{"d_model": 384, "routed_scale": 1.41, "balance_bias": true, "tie_embeddings": false, "optimizer": "adamw", "lr": 0.000985, "beta1": 0.9, "beta2": 0.98, "batch_tokens": 262144, "steps": 8511}
Below are experts of layer 6 (counted from 0) of a mixture-of-experts language model. Rows are named router (the router's row for the expert), up (a neuron's input weights, with its number) and show model dimensions 96-191. Each number is 50 + 12 x the weight over its row's rms, rounded and kept within 0 to 99.
After each expert's rows: a language model's description of what the expert responds to; "gets" lists some tokens that make up at least twice as much of what it gets as of all text. This comes from a sample of Wikipedia text that the model never trained on. Tokens count by the router's weight.

# expert 13
router:46 31 57 33 52 42 66 56 38 42 79 55 46 61 45 28 68 63 15 59 42 46 46 71 53 56 51 29 45 40 54 46 53 45 29 70 40 69 31 49 67 45 58 46 41 50 43 48 43 44 43 32 50 64 65 68 81 56 33 43 40 73 56 63 35 60 54 44 60 38 34 59 61 48 32 47 55 65 51 45 62 50 47 72 43 45 52 69 43 47 40 32 64 61 69 56
up0:49 36 61 41 38 49 45 60 43 28 65 37 39 55 42 32 57 76 39 59 58 53 63 54 55 25 74 69 41 37 37 53 50 47 54 65 63 51 37 45 64 34 58 61 56 50 53 55 55 36 41 49 68 60 42 69 48 65 47 58 52 39 64 63 35 37 48 45 60 40 57 51 66 53 56 53 39 59 33 44 58 57 48 66 41 29 42 66 39 41 74 56 61 46 58 39
up1:42 55 43 57 59 33 53 56 53 30 39 41 65 69 35 51 53 65 41 60 35 31 57 44 41 31 45 49 67 58 41 60 49 51 45 51 73 58 44 35 46 47 65 59 52 55 61 55 53 53 70 37 62 43 60 43 48 44 51 44 54 42 44 68 47 36 40 34 60 42 58 33 50 45 52 67 38 44 56 57 39 43 45 60 32 48 36 41 41 41 44 32 42 47 45 49
up2:34 54 83 36 26 52 52 43 54 43 32 75 60 56 27 20 29 37 65 71 31 61 28 40 43 32 46 46 46 54 36 46 52 45 39 55 53 64 61 38 40 66 51 70 31 56 43 69 68 69 42 56 55 63 54 48 61 56 40 32 59 49 42 51 20 33 46 32 51 45 52 63 39 54 73 46 46 41 31 40 40 43 49 65 40 58 35 43 41 58 30 50 49 59 47 44
What it handles: Predicate verbs after subjects
gets: " was", " (", " is", " were", " are", " has"

# expert 8
router:44 48 37 38 66 54 58 38 47 59 54 59 36 43 65 48 69 52 31 75 46 41 54 51 56 67 41 59 53 31 64 37 55 68 34 66 19 54 46 22 47 50 69 59 62 25 29 76 44 51 66 56 59 56 37 56 57 46 39 53 55 49 52 46 32 47 61 38 54 31 30 44 57 30 56 35 47 58 43 48 64 36 54 46 40 42 68 61 49 47 57 29 53 52 57 38
up0:39 47 47 49 42 44 56 71 35 59 41 37 59 41 51 48 34 56 59 48 44 27 37 61 60 31 47 20 47 20 26 50 62 70 57 59 27 43 39 42 45 68 43 41 50 33 37 67 55 70 40 55 52 61 55 51 26 61 68 55 47 64 63 56 61 44 52 54 59 51 62 51 61 48 53 53 58 67 52 45 46 53 60 57 54 24 51 57 53 63 57 47 53 46 55 49
up1:51 34 37 26 55 61 46 29 29 72 52 52 54 48 27 61 59 44 59 52 48 52 49 45 64 58 51 58 61 40 40 52 37 95 32 53 48 43 40 40 68 44 47 37 72 41 50 51 40 48 35 42 47 46 42 53 59 47 48 39 52 47 46 45 66 64 38 66 47 40 35 49 44 43 34 45 60 46 33 56 55 57 55 49 48 42 61 46 58 54 56 48 52 58 50 40
up2:43 32 68 40 69 28 28 80 49 67 49 51 31 57 43 48 29 56 45 58 44 48 47 39 44 67 61 20 61 47 46 53 45 32 48 59 56 48 20 45 72 43 72 82 60 74 44 60 36 49 53 31 57 51 50 47 56 39 43 31 37 44 32 44 45 55 43 74 73 54 23 43 35 47 42 50 47 61 59 55 44 61 58 49 48 65 50 49 44 37 60 70 57 51 72 56
What it handles: Year and number endings
gets: " | ", "–", "0", " |", "010", "021"

# expert 21
router:47 33 77 52 43 49 52 65 44 43 55 55 50 64 32 52 55 46 33 43 41 46 30 68 55 64 38 49 58 47 45 46 66 50 42 49 33 50 52 46 51 34 59 60 49 34 54 85 44 67 52 52 34 63 68 72 57 44 28 46 39 68 68 47 42 62 49 29 66 26 34 56 56 31 29 53 59 59 41 42 56 42 42 65 46 26 51 51 38 59 58 39 55 71 41 31
up0:26 61 47 37 42 51 43 37 41 35 47 57 71 45 54 55 41 56 52 55 40 42 57 44 56 38 46 61 42 67 58 57 39 56 64 55 47 54 54 34 72 49 56 42 43 48 41 47 36 59 49 58 60 80 61 43 51 44 57 65 55 56 51 58 38 40 70 42 53 43 72 52 55 27 58 41 63 33 46 40 51 43 49 66 77 62 54 37 42 51 68 24 57 58 34 26
up1:56 53 30 60 48 54 62 30 38 48 50 37 57 57 61 32 62 70 46 53 44 22 57 65 48 57 63 30 59 38 52 49 66 57 54 60 50 68 55 39 52 47 56 41 55 55 59 41 56 55 70 34 46 40 59 82 39 51 22 44 40 34 53 46 55 74 42 21 68 59 57 44 18 54 52 56 51 50 48 22 70 47 58 55 48 26 38 50 63 44 57 54 54 46 47 59
up2:62 39 37 51 57 55 34 53 54 54 48 40 44 62 53 51 50 62 32 73 57 56 45 55 48 43 26 71 54 42 41 46 47 50 53 41 97 45 53 55 37 34 66 32 68 52 36 45 59 49 49 49 50 58 54 27 58 67 50 48 53 41 42 47 54 64 78 34 40 67 54 78 61 52 68 59 45 48 50 52 54 52 42 58 63 59 61 52 63 41 30 53 64 59 64 65
What it handles: Possessives and determiners
gets: "'s", " the", " The", "The", " of the", " his"

# expert 2
router:31 48 51 28 57 49 59 44 49 44 66 42 49 60 42 60 73 69 38 47 45 16 40 59 52 49 62 56 70 23 37 36 70 56 60 65 42 57 49 41 54 25 67 42 52 48 31 67 35 61 56 79 55 64 61 63 59 47 41 47 61 55 63 43 46 44 57 28 52 35 27 55 67 41 53 44 46 52 36 33 52 62 55 49 37 47 28 61 46 46 51 50 61 64 65 29
up0:53 46 55 44 55 51 60 48 24 54 38 53 51 44 50 36 37 48 51 59 44 50 55 48 61 49 31 53 49 32 48 29 49 44 50 56 33 42 40 53 56 52 49 59 41 53 48 67 22 64 57 52 70 55 34 37 36 58 45 39 43 58 22 39 37 40 79 57 53 46 63 64 54 33 54 53 61 69 49 39 40 53 44 39 49 70 47 64 33 55 44 53 58 52 51 63
up1:21 39 50 41 45 36 40 47 41 36 62 43 48 43 37 41 62 53 41 43 50 44 55 53 66 52 47 35 61 52 50 58 59 75 55 56 78 36 46 44 53 45 58 44 61 51 46 53 74 38 64 62 54 60 26 48 36 37 21 35 65 35 43 50 46 49 54 66 41 40 29 73 62 49 43 30 54 64 48 53 44 57 66 65 57 38 66 71 56 38 21 43 80 52 73 43
up2:57 51 51 47 64 61 63 44 51 50 38 46 35 44 72 52 58 45 56 52 49 40 36 67 53 73 24 47 60 63 70 65 49 49 60 43 50 61 53 30 40 40 59 64 42 59 60 38 50 64 46 37 60 72 54 49 47 49 37 66 52 57 49 45 49 65 57 25 29 54 35 32 47 53 66 50 33 71 49 47 84 55 53 46 46 28 52 44 51 47 45 50 60 40 52 54
What it handles: Infinitive "to", abbreviation letters
gets: " | ", " to", ")", "–", ") | ", " to the"

# expert 9
router:35 40 65 52 70 60 45 44 54 35 71 64 33 63 46 42 59 60 43 50 55 35 38 58 73 50 41 35 50 37 48 53 63 60 53 66 46 62 38 33 53 49 45 62 57 32 46 74 36 56 61 54 44 46 55 75 61 43 35 41 28 63 58 40 55 50 57 41 56 22 48 62 53 41 47 33 49 51 16 70 60 60 47 62 43 47 70 43 34 45 73 35 60 60 42 40
up0:62 51 64 47 70 45 60 39 50 35 11 55 48 65 55 34 67 51 37 49 34 64 54 66 48 46 34 51 43 40 18 27 62 53 51 60 30 44 61 47 40 40 72 58 48 62 51 66 31 52 64 47 71 56 72 59 68 51 28 42 61 51 37 60 51 53 56 55 66 34 47 39 31 47 45 65 48 41 36 38 53 58 45 39 56 59 50 61 53 53 36 62 64 48 38 70
up1:59 52 55 54 79 58 47 57 49 43 65 38 34 29 29 55 54 43 51 48 55 75 38 71 36 51 64 51 57 62 46 37 38 60 47 59 48 36 52 40 60 56 56 47 68 44 49 55 23 57 66 60 56 60 54 42 62 44 50 58 48 39 56 43 50 63 37 33 45 46 43 51 56 27 50 25 81 43 33 58 57 44 49 40 34 46 53 46 36 65 43 35 48 42 51 29
up2:40 30 40 52 30 58 44 42 46 46 48 39 51 54 74 65 51 47 49 54 48 40 42 74 45 52 42 58 52 54 40 42 63 44 55 52 49 31 59 35 37 53 38 38 30 37 37 39 55 41 46 66 31 51 72 54 73 12 21 49 42 69 59 51 59 73 43 59 74 73 45 69 39 54 36 45 55 62 33 67 54 51 60 55 40 32 38 51 52 50 57 63 33 62 57 47
What it handles: Prepositions before names
gets: " for", " in", " by", " in the", " for the", " on"

# expert 14
router:57 54 47 28 53 40 62 60 11 42 60 49 24 72 46 32 60 44 42 61 35 63 47 49 48 47 40 45 66 38 48 22 61 54 58 52 50 72 54 25 58 44 67 49 69 35 45 59 55 48 51 71 66 73 51 71 53 47 37 53 73 59 62 52 32 71 32 54 45 47 48 45 49 33 23 48 59 56 47 50 56 64 42 67 51 48 41 63 32 40 54 43 50 46 54 29
up0:43 47 59 51 50 62 51 42 43 53 54 51 72 47 67 31 39 49 42 66 61 52 51 69 43 46 58 40 45 36 48 54 64 53 53 44 64 48 44 47 68 43 69 41 45 48 58 44 46 44 61 59 49 40 61 60 77 31 45 64 64 49 70 73 14 46 48 41 48 45 65 60 60 55 63 60 50 70 24 34 32 38 40 60 76 53 60 62 43 31 46 38 55 60 45 31
up1:48 49 44 48 70 46 50 53 63 35 62 46 56 46 49 69 38 46 48 47 38 56 59 62 49 31 61 57 76 27 50 40 49 61 52 53 28 54 33 35 47 61 42 78 56 55 49 75 62 57 48 47 29 50 59 89 44 62 44 42 51 37 48 69 54 49 54 45 51 42 38 49 40 38 51 55 72 67 40 51 58 48 72 53 40 38 51 57 44 45 52 37 46 42 58 26
up2:43 43 46 44 56 49 75 65 44 44 44 59 37 23 40 41 30 52 40 47 37 57 44 66 80 59 76 61 32 37 43 33 51 58 15 57 54 48 55 56 50 52 66 52 49 51 53 38 37 40 37 58 35 67 54 49 39 35 53 26 58 29 72 70 47 56 42 45 40 35 41 39 62 45 39 55 36 32 47 56 39 31 43 52 34 49 47 70 33 29 48 47 73 50 64 42
What it handles: Pronouns and paragraph breaks
gets: "\n\n", "s", " he", " it", "ers", "es"

# expert 31
router:37 52 54 35 76 57 62 38 54 45 55 70 45 45 49 34 61 39 31 66 40 38 46 68 42 55 55 46 49 42 53 31 71 61 37 59 23 52 31 39 70 41 64 51 72 39 31 53 39 36 48 78 54 55 65 58 76 54 36 40 56 56 69 57 50 52 57 46 54 34 29 47 71 49 40 37 53 48 44 46 55 33 59 59 49 47 64 57 41 39 49 36 71 62 54 43
up0:52 38 45 52 43 45 39 45 50 36 52 46 52 16 20 58 71 47 49 38 63 53 38 67 18 45 40 38 59 53 58 52 54 50 18 67 24 52 48 71 48 38 49 71 60 63 60 57 60 32 45 65 57 40 59 38 43 31 57 55 40 44 50 55 40 60 61 50 73 39 54 55 39 67 44 31 56 63 47 57 60 47 51 25 53 45 61 40 38 46 44 41 48 62 58 51
up1:52 34 71 44 52 75 47 60 61 33 34 47 35 39 46 33 45 57 44 58 49 44 56 63 43 37 63 61 42 43 36 49 57 40 41 40 55 77 34 60 50 51 74 57 29 36 54 45 59 44 42 40 51 48 70 65 59 49 65 23 60 65 52 79 35 49 54 57 73 42 63 58 46 38 40 66 73 65 38 29 58 49 56 46 42 45 68 54 46 48 41 40 57 58 60 59
up2:46 57 60 52 37 53 53 63 31 54 59 40 44 70 47 43 37 69 56 62 22 57 31 50 44 46 62 39 67 60 56 53 43 47 43 44 28 48 55 55 66 48 55 67 48 54 40 49 62 76 61 38 28 53 47 63 67 48 21 53 35 78 51 58 52 43 54 45 62 49 58 40 40 36 59 61 57 55 47 53 47 36 50 69 49 58 56 50 38 75 42 70 52 51 85 55
What it handles: Sports results
gets: "| ", " |", "- ", " | ", "|", " "

# expert 11
router:38 35 56 36 46 52 47 65 29 52 56 60 49 55 46 44 46 66 33 59 56 48 47 59 55 56 51 42 59 36 45 33 65 68 58 52 37 61 42 29 49 50 74 51 62 38 30 86 49 41 68 52 56 53 59 51 53 51 60 50 43 59 45 58 55 39 56 43 49 28 49 51 55 42 56 45 47 66 44 30 89 68 61 46 51 42 41 69 42 49 59 46 60 55 47 39
up0:55 50 53 35 87 45 69 46 49 43 57 45 72 39 75 44 58 41 42 70 53 55 57 43 74 57 46 53 32 60 41 45 41 80 37 36 42 46 09 70 47 44 67 46 55 36 62 63 41 59 63 50 68 61 70 53 43 51 39 36 53 54 55 37 40 39 73 55 46 34 40 69 62 39 51 68 53 43 52 33 49 57 58 63 42 38 52 49 52 48 49 47 63 54 38 19
up1:40 62 81 56 57 39 47 68 66 39 51 45 45 41 30 46 66 73 45 50 45 35 45 47 47 69 54 55 44 65 67 48 61 56 44 49 29 57 51 37 56 47 63 42 42 56 42 39 40 52 71 39 81 47 55 39 42 36 33 58 85 52 37 50 51 41 50 51 57 44 55 41 54 63 51 39 37 55 59 60 49 56 77 61 37 38 41 36 33 32 31 54 57 49 49 41
up2:54 34 70 49 43 40 42 48 29 47 41 45 40 42 52 79 40 15 74 62 41 57 46 69 67 52 61 51 51 40 60 17 50 39 27 67 60 34 60 39 52 56 86 46 35 52 56 48 52 44 58 32 54 45 63 48 58 42 49 59 52 67 57 58 55 52 42 31 67 48 27 59 41 66 48 76 12 81 53 62 48 60 63 47 42 44 53 59 35 58 58 38 54 57 41 54
What it handles: List and section structure
gets: "\n", ")", " |", "–", "-", "|"